Weights of a small mixture-of-experts language model, trained from scratch on English Wikipedia.
Size: 8 layers, width 192, 40.3M parameters.
Below are experts of layer 3 (counted from 0) of a mixture-of-experts language model. Rows are named router (the router's row for the expert), up (a neuron's input weights, with its number), down (a neuron's output weights, with its number) and show model dimensions 0-191. Each number is 500 + 25 x the weight over its row's rms, rounded and kept within 0 to 999. Numbers have three digits each.
After each expert's rows: "raises" lists some tokens whose logits its average output raises strongly, later layers aside. This comes from a sample of Wikipedia text that the model never trained on.

# expert 13
router:507499468528500504468488478539527511512527502488484502528500508497506462465484509465569497503518502499488493478480476499555535501501513486528496523500476544538495509486488537500449497501513515478508467513518499542505466472531535552492505512530514504466524499485521501498491452471485510499455443501520522485488459481488504504485516466533514530508480436454521454445478488474528499462511562464532535510496470521503524484527499508526489480486526513520506506485525474544495544531516466527480529515462483537470474500512526480523482522512500541490518460470486522476500507481499456472
up0:537488463486508486499526460503513537542488480517513504457483530514489498507517520539537488520480483503506544510455476501488519483483457513520498530494503500503504484525498518499517468515479538550489442531500514553504521471536529492488507504517531483451500484521495487470522502529557510460531444568539484515477461489520450503505487508515497503513478484513491497447492516445475533540505493479501496538482501504504489484512500511466478524473497506462487453500521457507481482455482501512491501526497498457493474464492495484482574492497484516526539541502483527477486484523527497538
down0:461492503494545483545491518498530503441508509519454543507479494491521527505521462487511503465467480523533508526475500524499495481498531545492503486490483490534475481552477510491494504515477484506515474520472493497470499513494487526470509499523493508500498488484525534558511514490495462505481491501517477481525524475466497485494520502470516500484470503499545526490521530535495507495542519450488517501492520494530434468561525482535508492497508509485493490504502540527563441527511454515512497448488497519504529475420468509504505483499513502514467449541468484443489510486545513526
up1:500499487534458498481501484469485513505490433460446498463524506488502535504526493505511544530470520475509458516533480474499449478471520529511528467483523491484482518453456447513534499542493497498548505477512508494510522480468492510513492502544501458475527493521499527515507553483508475464490475506445486519525515534540479504489507500455543504469449490497487522494497532529570469513496510478523510532508501499487485515528524523492472473514552505491529508518509501524540515530508517510466493526478505480505539444507507489531508524486437509475480496492510495524474474492488513508
down1:509465503501516492461474529452511494476524541484509551521512512508476566476510506521476516458484501480456455492513523500462494518530483544528473516489489507494495508533512519515501506462533525472483528510509440483507501511453493456539514467499505479548553508501472527504487491484485529488467524489506488507504502455519495490512482506544521476500505494493485484509468469497551512517468483523476455499489490490446510528497474498481496506502551475477533476490434509529507511469512463500512479522520561495501490509519491491509548540506505479476530444511501538522528512472475531523
raises: " and", ".", " d"

# expert 6
router:492515478513500537474539535532469509500490490456486461503531517504493510476479461458493453526495499501469502480479491512505550488494449520525483494544506467506518488516491528517494506532475467494531482509494497518526509482460477481511495525535510520470518481494520478456531486472467513497465496517482528528451498529516510489489476493491508509525494456520542488492494558526532502473483544484512509542452465526518530498507463488509531448470574510479489522487483474505497462485514499523494499516493497522519527478517507464487462504496508504547505473442472460510556500558522492472
up0:472526516516502483423503488518489482513508511533504504505467482466496518492514523462514524511514482472522479529505511517513500514508502467497483508528487470479529458433451489498488532508486484506510515492496476510532523506480522442498505521526521504548502547502504497508539513468498481476538515497508501507464526521490538474430520509509487509488504455479537465482472468469503497488490492497495501502503475506536479513469451480480587501513513557505475491519461488521512483481512490538511509504498487542489510507537504489545482492504515432515530499436534492516552510509523468477
down0:491472494456511522540512516495514521541486505490468541465551465506472520553526493494480492486471536498488517511472458496485514466519509519463521527456486482511509529508517478500502486521510494511499447501482524503546488497519484536495547515485543447500504487466529500509479540513500479517498455493497487530555495500506479453499484515474516507497478519501552510498512525485529486500460499495505472443527474519460541497475516503507475543495465509470499532491504462499480531490484559548464495484527534482540516489487476493470442509520497523513505488533527456458466524492495523481
up1:517514508546487515512475568492477470488496506487522523494505509512512506470517494506508514520483466501501547505498442516516522488490507477493558515493474514483523496457508502545466468472509504497518500530511513458435505477515457483497501490512458506524512516530486577485517490485530518529515459501520473470494461479492490469507493527516537480456558507510512465540466542517506525491511468480501493515497518449448504507489481485473473532493474506519505505536461520532494528489454496485476569512533493502491501486517517488550516489458533458484488495512468489520503465460506503492
down1:497532491503503496480492500495506490544489507524485516562540512511469515525514500502517473492463491486551511524524525426473513486489489467527489506498477468553459449557490516474466487506487520503455472513502527474502517525516492486521488482516500472493488487480441510494457500495490524511485530519509502528536535481517504484478496509485507519448483492494499527444493478517451539488539543505533503488511477511531514501474510528507490518550467479520482483486559510521470488499498475528445516516523517495533516522479486506466489567460498515530464473540508468483507480466513478502
raises: "”", " means", " pract"

# expert 9
router:480459509530440530509484454499488497526494505517480487508538488492478489482507543436501472490504497482427486517495498493486485499514486492513455525497519498541492527519487519533479509479481489553526523497484468495491502511466491476507520478526506499501529440483538491478495487469491544512490458498498528470485515548515478472491458487505478503498475473493503543469511547537492497460522496532533564523499544539528485494525495474502464492511529514522525514522487471518488460500537477493458489517509485531492482487509563489484515487483491524553576509504501496522518483526499483525
up0:563496514505448494505492480490513507517502464483500508505536481485472463516449464500487483519470469515510486520477498574459469509495459481507484519526485484516488522512503479517521520476498520468521502500521495445484503511528481502442537477512529527564520525499486480517483430535536515480529500482504468473517523503494523511455528483483523509528492474472526509462460549466500502468501513512509503508503500483506478509518491486519464468495497524541497473516478507549503474484517475510517547520452529498481461531494538500517520556496491482458500487479474499524467485544487532492
down0:478537456472526517536545485480507484498481511522547507494464508511541512509536534467495501475484500497503498505496477485502491506473524522499513476512496519467499465508521498489509483475459472532492502451487486514490536542454497507529476520513475521466465510536511520492527524508508459502457490501459520554494502488531483485500490469518502499477501538553507548504571506547517522518536490495509500478511487535452512481541454475469475511500543475496486482505501459479460477515486496491473484485515483537554517446495487502492466485484447505550505522483545516527527502458494504505
up1:493473490507449507473499533483558531519494503524497548537460518499477455488506498478487514504512453564480495537505507524502516499506494523508538517445515503510493506493494497502464478528526485533543510502469512504496458466491460482476516479483484534520505474504550494474542481483526472533530489473505523522473472502475554534531508493479521464525518525515546476475469506548465482474517516522515474521492485523508468527522478501501509479457509483454486493492530501490499532534475511548509482506523538473515526438470504490487490485512510481564533498520501478492472542474503517519
down1:496540509486485514495501493513458478471484495552532465492473499523450536505529515548509479492508549415512537476489522462521478491478507512511524468499471518489455521489519449499506493498511558479513491490519493478537501484498477511549491531533497512479541508478479519490476549498484512462494495463499483520528517517488485497517530457497498532435516493474461512534500518500506467532492494463492497477497533524502534484473552506504480480471562497525488504496526512509478503479537495472473534510477490542524476493530488517510477494529490512471488492513519511520516488512501482419
raises: "S", "N", " |"

# expert 41
router:522485507483488518526541504542510472477486517522504515523530522500522497488528491526546491481516519486440471461492534515550497500526504499516502512545496480509570493514496534448523519523517482525516492499510522510481452485501505527482516497497513528482500453476446494478451478511491495495459483497444524518471541470481509516494536464493493494454522479494493505472485530518536536494492477467546542523467449495537503482509465485495552507509509472506508502499531505484467505458517479476514477551468530474526488494513481461499507540463517480494518493477523471518472465524546495509
up0:496499459475492498495483501495486512501533519468499498496520455536502500471526490473510490456516486471487493535524542521511513452511470461499497474473484505469478478500492441539523498518506506463524535514508527488502527483463458567488455504517512533489494486511472456476493506491489497542508501495487503490518469484465493515508496520512512518507478473456506521495552520506559493479518502512509446500517469497497480514507504483497532500478519480493448444548518520525483544515501445517520513533515525540506493525547500518479570484536525514515471550493542525482482505526522455498
down0:469499540477509575507532495493458527507523489486534463535513467500469479497517519468477474507511506526531514535510501477488475489506464461501485541468526503435526491505453526498485532475493479497520475487474472504512553524497454496498532499516566504444460510527475496509533495541521504522525495465516516452545500492535482501541477488556509490509502461531455492509488463521505522531466486505505525541479506467465483497497514526506500482508469501490519474466475520454517468467483489485512498522489497497492502507520488537482515528473493547523519497479514527488519507517516484466
up1:495513517499495486491542516491517462516537504506461492489475523464453503482494526529551504477536485454511447484503511514520520483521531510445446501486524519531482487510492515511504499470476528485472505565487467455478528511529471475530505523484504521460503521520551525536495468511481501484494478480475479491439490472475497509495525487460539518501494487492532522527461485527499492519494546511455545505476531438482481504482491474526466493451513469508508494492507489529504504485487509478467471489515484461511516481504493520477479537562516533515499539515481491491540477486513495455
down1:502505547525493454445510512534517464516509547503536533514492434480481507485514523496536471529569441470582492491535486509485508490527509496500493511525510499505515539465459466481507524499489514502477540492510475495500514502464497480514477486498501531490509459489508513509473485516525451476532511509460488496512475545516480493493515512495482459505500523505516498499492511472478501504501513477511485465494506448484491528530498519460473499429527507458525523486525529493489523472505492537490482480508497507524440489536519543469499535566490499502516497510468489535493491470482519513
raises: "il", "ane", "us", "at", "or"

# expert 22
router:538511488485533510502532500504497499477486546480522464523510513491500481530476479477475494502473525468502503469504445520503539440535475477507524499539500470556501462541506509499486472495519464550515478472473525501516502444520457485521530493506484528462487450498477500492534523521489519544490461510542526533506486494517479507505504482473491501503493467480501532500538508504473502467518513463507507532504512542514476495486467449527537506495516527471504498481474477485485461499489469532508508556479500544530521504499524474479532562480517482529497489495450461481516495537517523543
up0:458494513517546498448516518488493505503492485473470507464465518482512472478489464476522523496511507472508501476460507489509504464538510492525513499542555484496490505486524490497540487523465508481485514521491446554515511505466477516498521518459537476520532532481482497516471514474490503533487518537467490515538464456514514470506553482452516538457517482508498516523525508535464507478537528531541497516494503508504502454493505487479515458558474503453527504515500494516464517503466484530546475519484493541476509495515502510562484488488523478474503515483477512503452527523539548488
down0:508486462481542500478484492456491505507516541499570545510524505510527498499474512476521487497521431482521463504488524499451501550488495495494489479461513497516447450520554470473468504533464491527515481490462505504476503556513536456500532537540522498515472510482504500510505480506515493505454488522546522506522509504512469494513517498510495515475455534509542528512481497487525517523496506507515461435450516500482528481522484498514497459509515497490498497467533465506472535514507511489494525494501506473491506488498508471499530532499512540506483543487445512505546518467472449493
up1:467476494508530564532499525494461519491503521538516455511540561535489519509461524563482488503461495480499508501489514468512521464519527467513485493523480517474510517480497462480507500494514512504502450503496471503459486510489492509480527507485478548502507434475514526516476486521510487484551503543505513485537438487500481503477513541496496547525513496506467463517507505512527537544519492495501469504491500504529491500438525480492513471465523502521500531483494456483471484510505488541513511489483520505505438506437535487526524488548479469479492491500465449525499486499498489497
down1:526544518525491514499525509510524470457520477512505492516494431509492468466529497457542475503525521445509485464486509519482523531483433493535503516496522495495459468453467468490510472513499489513512469468444532501533549452545484494505539493511496511485464503523530505468518540472502513520536521456483524498496533494510511476497516518533461497500500503516498520505514503504486452485508489547481557521541505471507511532509432506513472502459479464503468477502515515520485510489510496541475487470508512511527527481528487517502493524458511525515538476526457497490514507507506498477
raises: "aur", "ever", "us", "ic"

# expert 10
router:517471493542476466530511476511485511534481529480484505476475447471508536491470420475554532517517490511530486484494493543531507494508503478547463500498519533494498497527500532510473504497447476461541479503506522471483480513503466523485480500565452502487449471469482485518498485479495513505460521533475516536486492497470507493515464471503473551478509482511543511486532532526503508470471492506551530532483494504507481530469481522513478502525542521516501493545530471486484528464477499509479471535506505507495470481538507509480506533503471474511459472501492492516510482493545514532
up0:536521500505528458486468457536468506492526469519545524528461548492507541461488517479509535532467498450503504519493485542507520508476477533525484504511524487500511539510480501519459526558501441495519565507512508484520503506483506492460491482500488492464500528509515473517470461475464510494532518507506493520463459504484489484544513537464513499473490474459522465522541511542496501484494477507543547464497534516477488474488503523453517503526521480495478504494529509496477517440525512484483459481509491554465502466490516501523503497512491490528494502511488503461510524525527482547
down0:491517536524508468454522501494512521502491529472512514515536457524521486542483503494508467462558479512517487510508482467501515505501474486469507530528493501494506517471531482500510515479526533514524508487451492534498493533483514516505527522477479528534510479479526495502526487488514539537504528494498466484489447520489486505481532512480459514542517506455439493496527500480532476541481514557502521548483523499480509464455518490517500460502499507526452481483524510499477483511503493477473473532488493490497498450522489513456516491489509488509504494471489540559439482401500514520
up1:509471460516554475523478516516460510449538500498500509519467500481489469503488487503501547474528455436519482502495512512467491519513502448500503503524515475504524541501516569478510531506495506459482505514543509511502481510490485487477531495522498495525498465487509548505531468503516518519559519474502538474459464508492484468448496487464567513517508492514536508534482496495537529508549503476512474480491514511484503544470499513544498449490477509533544530440481483484477492499490496479468516486498482436493511508519495542468485480500473502500496515513493509484464498534506494480
down1:523518492470501468510517559521514501516481459493520452495531494493504505478506477501517545491490483489497447459492463497497513534499484510506526482486523529477499505506515481483535495459520515550480491471489463485515497520510465524486469459492508534495501528506464460494531532467489508495481471509506520525465563515456498503556503526534498475531494518497474494503486496474524472456501481500498559511506540492512425473483535513533470507536558529508459529510482507504487525492467501486501453478496481496547550496518493501486510521495538537482510465450481488544489526490516474509
raises: "iga", "ă", "isa", "en", "aki", "ount"

# expert 39
router:488494473489494540516502528482508514509505492484523466534515472464465494529522476479549459529508531484512499484440524469500500503532486501528468501508472471529542487497511525514485502510529524472546502526522524526542491481501523517520489482521486516489499474456514516507453485521437528500542517511480512499467535530536485480481522481501521549480477495504547491504472510479513520451522496506488526472424511487529492504520521513499545484504531513456509509472472473543445532510555478510543476457477484505448503487490509505503482490480520498496470497497496487512490458548527483473
up0:502451468511493509489515508490536502518497526494540525512483513512492497545493473503520501475474533483490501467475501530506511506513503501596488510501484500490535464473505533525487432490521496442495534484472540501547529491484515438497495487514528506503516487450539473503508532511488495488475483514499507521529478482490494508519483488524542479507523464480521490501487522480506528475520517507515506468504476486504480464532475446466512443484470488540462498524495489499525479490499518458527517558485499465475540524535531530570497526485509513492491500539526515552515480503499476488
down0:458552513505538493502505475499483450489493547537493502518514497512529519505517497484511483479506504504482459498482498536442454501521532464490519525517500511466486496522485463488515526537509505501500506507542491494517479472448492518428498486505522496506508512502468472514458475437490466499505492514517545542481493477486460463477520490527493522526516536498514546506508500492446496483529556488543509514446519495497504511523503522487501514469509559455505497461511497488483520523507503477519515502486502452495483481486483486482493561469521524546545512467565489500505516490512471491
up1:513510487498507562497523477513454501478488464486525494520458557475481510518462522483501483436475477469517475517510527510517483509483518509470487488496498535493479473492530480499479504525523509500477494483469444526487498525500475524486493486541445533490507509498467465477446508505520502482472494456537495472500511542539462516547498500501522493486484520530525524511502482460480498475529473518554521518498480536478460485478469524523466492478512546533482522493552498516465511492507477477506523482539514529539514543511505553513502474503478454458497475510518488459492530510516498474
down1:513488541476500508563501490493530487499519529508493485497454504481528464503470533515509501504482502500510439488495464541491456501493493510456531516509479504508476493491474470481530472483531471493477534476487453490489521471517420502471503526480552544480499472478470490480503471491517554499499472526515542485490486480500461531477471502554494508492512499551568553530528469501523507499489465491519495496530523523522514517451498472492511510479535457532510448497485471481504496543497515490501516517516501516467524486500520506527496508504483515505499491483498516528495530572479513482
raises: ".", " from", "\n", ";", " of", ","

# expert 23
router:465446490489497524500518500524509545522452494473509518496507457498492507495507494488500519488521484464489515470492443520502514527556509479484455483537513492505512519517468515541505495510445490520440452559491505504481464514503446512483527513521496481495528446503476538505499499483507488497508480492500468478500487509504488507513507526471524533506482451443503489495533510516485506492460557502552534512441489489501527505514504499455479481462548508538461508501509481506453509535489515521497483556494556501507517498510483455481521507494506504553518468508458495506511498521516513515
up0:511486467516527493491551512520498527508503534525527499480480512506506523448447473471457492546499521501505469509516489501439517504480490499488509495476519497518505472521518491475489483450502508496507465498459492526516498448484481553535496531514476504490483460561533467466471451478511510489555507500509508516470523497474523485503478507512460511473459497495512483540478513516503501516539493503427504455541535540499481514477512527521503506515462496492533560485487562492493473473515515487475520518507511461532499501497511516502501493498522487521510514478547451486495552528506478476
down0:492495517552503466516513499504510524480481503482509477533479503431476525470490528476519444521512497547489537511503451546533511507494515532509472499538498532487478437511485509452490488542476517451486464482512541533507448487482504503509512492482501539498472464507478494521474462536507477502518527504525504484554483473505516460537528478473480489481536505497490517503560514499499532495473540483513520503491487509495536461460507504515496489494491489491516541503512533514486475451462491548489535487458517455497513510454500520513492503533522515489488482556499464502520504526494492480
up1:532478492544487521492509545450488475512476517480514483486501483507501501517504531492524504482458518456497476489500547479547481491491550503511550488483491485493473460516502477559467522523499501516483492525486494487467480493495495458531476474464458585477533487469473458497486541464527522522515517539509482506485504495525458515493534540509518510510481468534507436486483483524499496478502532502480517521502493485503543489508490512541451505488520491506502559482507478476506464492480507532494508516527534508492492472456546480509528474511505493477471509478451475526498536513545504509
down1:467516553522484456493528518518501500534509518513484518474446499527545532493482510514488454555522475534517466519488523494530544506523499471489490463512503497516535484466481484495513492507543452461519505471521490513500512497478500496514484532529543511506472492465493555513514503524479504456499481525498511478517500459484525498543455477487500470511495526485473540485496523479525498502489507503527489510484508501469502494478504470492515528502479515472486511484484469481491528481605492448490510501522466448480507530513465521473468522461537487492492491487575479501489532501497511470
raises: "lem", "ind", "ld"

# expert 21
router:480495480549515504525505482473509491545533526484502487516493530451535475503455534527498506522465492503495474442522504527511501486521483553510493474521528506477506488501496560530467528517504530543477511516497487511513494487512474505535543491484512511494533496495478561473501537462479487521483507448492506482474509564496505524474502514527524486515497462467519509495519542483548507454498520500508511568464477500503495502517499453484515441517485524512487503522488453544526485507508520507487485503525497486479484495529492493492499498503508488538523494473434504449516549558490497484
up0:463502488459514491526540547463466521503490479549469461435466519494513513488516513533529532522512528501505509501502505536555473464519475500504481523493512496461539483455527538488456478494564546519551474573499464490520492549539482479508517488533528496513488473501493473525445484509506472531523484502443493489523499489506511495512524475467471499531494490518509505449463503528434472496494513539517501479521503520497504502537509472475515514523497506496504505458518538462486484506492527507496481504490491473507507505488503489485525491499510511471522485484509458497489531488503532486
down0:510492507505507495486503504485506516480497497517568485563512532528511501484489487507470478487497493522518490473548545472497472451486505550547476457495489499480505517553494510489494540518508499466495509491460457523521510535463486521533483507478484487521504527524510489492481455561455487511473499504513444514511504484444489542494523456524487466498484467504457506537532481507499488527482517449498553518488486477501524489482525494495512518475496476553498517520513485505495557502502496524483492589469514483497469471504511497497471482469495467511541468525500505532489491504471498523
up1:502504496527512508499501548520460547456510501512529501496445517466546484479461528486488511483522498469515460464474489469492475542482493497500509495476501530543511538555447506457490478498480527521480503455507509550471478502533518472481528521511520477467518465534470497543490523475518489538480475532531494488509506517561519458464517509495509534502509453527536482486478522506505498497516492503503484547506518489507485494483515518492537519535520471489555519481523489504493482526473479522501507526472451495515511486538527520520514490493451553475485475543495511495481494456477525504
down1:479528490470501517532535493487491480491510472465455547474503501545491492500506506476543493474506509499499543475520540537483469499485499513512508513517500519501513487502514478519531514474493537533500526504494525489499520464474509517513488447463498493522515507481500507504487465492524514478525455522498511539514484439494475496521505498531506456497521521482449524494519476481509516529494484516504491455484512500545488518520469476529503478499478526532485499507426506472459521533479528529524471486501527441518461459465531531525485486505488493534488436469470489555519545509532556463
raises: ".", " from", "\n"

# expert 17
router:498482500495462517479520517529450542490494492515499488525533473488474532507503469494507485515523508480483504511458451520537540441520477523499500489502478513469524544495451496533487526520456511516513522526521479474473458516532516518541556535513518546444482477455487476514434483481512485518518495477477526495512512529496467475539501506503531497459530457531537500499476505534508473546508525472515512479452530509510486509506510509497518504435496521466501546479460499502500496492537511507463493536516510530467469515506504469510497533531489498466515502476502473512472488489490482471
up0:516532508494466521516508475506490502483594485500472544469528507515519454484491531479506515468548478489507531487480457499515526481513485497511495534488548549515526515478465492463492527473499526524477506523482503532512461444514506512535535507539493529439468472491487464467503499491542533500480498498523485478557467477508487506504533482493535526449526524536516466532496498486507482530504517446547513498503497488521491483510498513525530528503510493500500515503485498443505468479510534507437532511484491535499490528498511486531485523500481497532538493499503462502473501508498520464
down0:492508486494478518461491465507519515490495461533515489489518497513485482512510497521521505476463519504511488494489517512486516449516501410479497493504511480442500542480529527512522517519511511526470456481502508460459476509510521503503523498568532514501494481488515496508513500496539492501494507459550489537514480497529488508470495465493524541528525549479523557466527465515435481532501515474527504498502514491530532498521508505501485480464479484473554513565489456476471471489490534522477516493502468465524448514487499519463487476500508530493469530528551493532491518497496484471
up1:511484505549498474463515511491455509518498513515476495506548505441533514487519493482494515514516493465501525500503494476536505516559495494505475478498450466503526538462487515527514476505480521534518536538489481494485499463529474517530571465455508530493490547475477488505458509517477452492515446496508534473519503521512523529490491508476536518470569503464529483483458504464479471550492523511529479480504478502507559515452496511476498497545482479500533496478515468472523493487481479547490516494469499484495478506479536514477468503498549494488492510524536524509515494522497515499
down1:508503506484519477521494480521479481496502470511505514429469547541498508514505519499493441509477498547502505542510498499492531481512457499480505513510499565528555498536474490464528481511496478517462483478524496506528518477488505522486484530509506469457457489487481511470493509513463504520483482494495497512442497460508539499492540511462486501505475462495470516521554512467513518512459478480470546484507512534496459517526519484491523524484549505540469540523512519503466501529503514528468474476537483533557442535497503510505488497472497479508487477508525485470524481516561490484
raises: "op", "if", "ale", "as", "ic", "oc"

# expert 4
router:486436490519519487481505525518531520499489504489529481515507490463531535520488516493551524497492483452469506485471530529514520472509466471505509521517525481517493493527469477520546478509508533530528491526502527515542487485498445461474502504519502470465480498518494516494500474480473546523510462461475483485528493516527500518485491481489525549508514490504545442503507521506547504545518515520484507559513478486543520519457460480483520500504533525502540544452469478512481439521463502499507514535498491489465489502497518494455488523522477516498473501491506442543477457527503513499
up0:494505501520520540509528465492484505502483488511513522541506506504480484510510472455502474541522468493534438527471477470561489485531492469470522500484535475475484510502547491512510492478483567472503522501474440486495530512524495535524508478480452514495472556480505498498452509496493498477501478485490517514499451473500515558513483509463479509459526507462500455457516502483482495504542530477505470524463513560493523484477496457524512470478510486480449487528500508529499492536497523502486514515490472485496511499491513474526478509533504468564488526512487496516484482505449547502
down0:485501480478512493484490530488485460498524505557538508507526503516498520511493526512483477479474539525483502531520454501547489524520517442527517538497453490488493468537473507488469476532471477502569479459519499473490501502464498536499516495488523519506515514510463520465508499484509494453532537441479508511502460522523523520540539515455530509509507457515475539494537516487535488533503494505517478547472478490443475505475482504436526479525502502535486471481497486457483503553519514477508487449478515490552502534500487478494501478513491522480503467482534479512501502524487501502
up1:485504476462505453517475521509522504477487520516494452483499508527522492478509522488541512445526482527500525501468479514466494458474502492490518499500517536476542494579516490484475467510526501463510501510485481469534477462482483499472492510498504492472482505506522542477473490500485529469487458504488536542513478509501500477510519493487519516544518475510523480499537473500495538553498502466511544478515501489494512530488498480517490506462521537527523515484505454526520506517508443484510490485550463516512472505469555469513505482522505446529468521546412504504480535472511528494
down1:478451508507473472493501505483481436526454514515471515479553511478492530501458493495500509469497478513427519490532488502499513490518491525471491521468500474495498512508540498495504472530508491498501486522510465513483494476492469535502520521520480516495522529471498531539560523537537471506527496568493527489525507509463515507554454567476482515538516463457510512477489445490533506496475473490450477481474470499536521483488508476496505513508545515529527482564507514509492514492518503537527480512532474490471491442514502485471505495524521535496479499490476503511503482488470519499
raises: " and", "st", "v", "ar"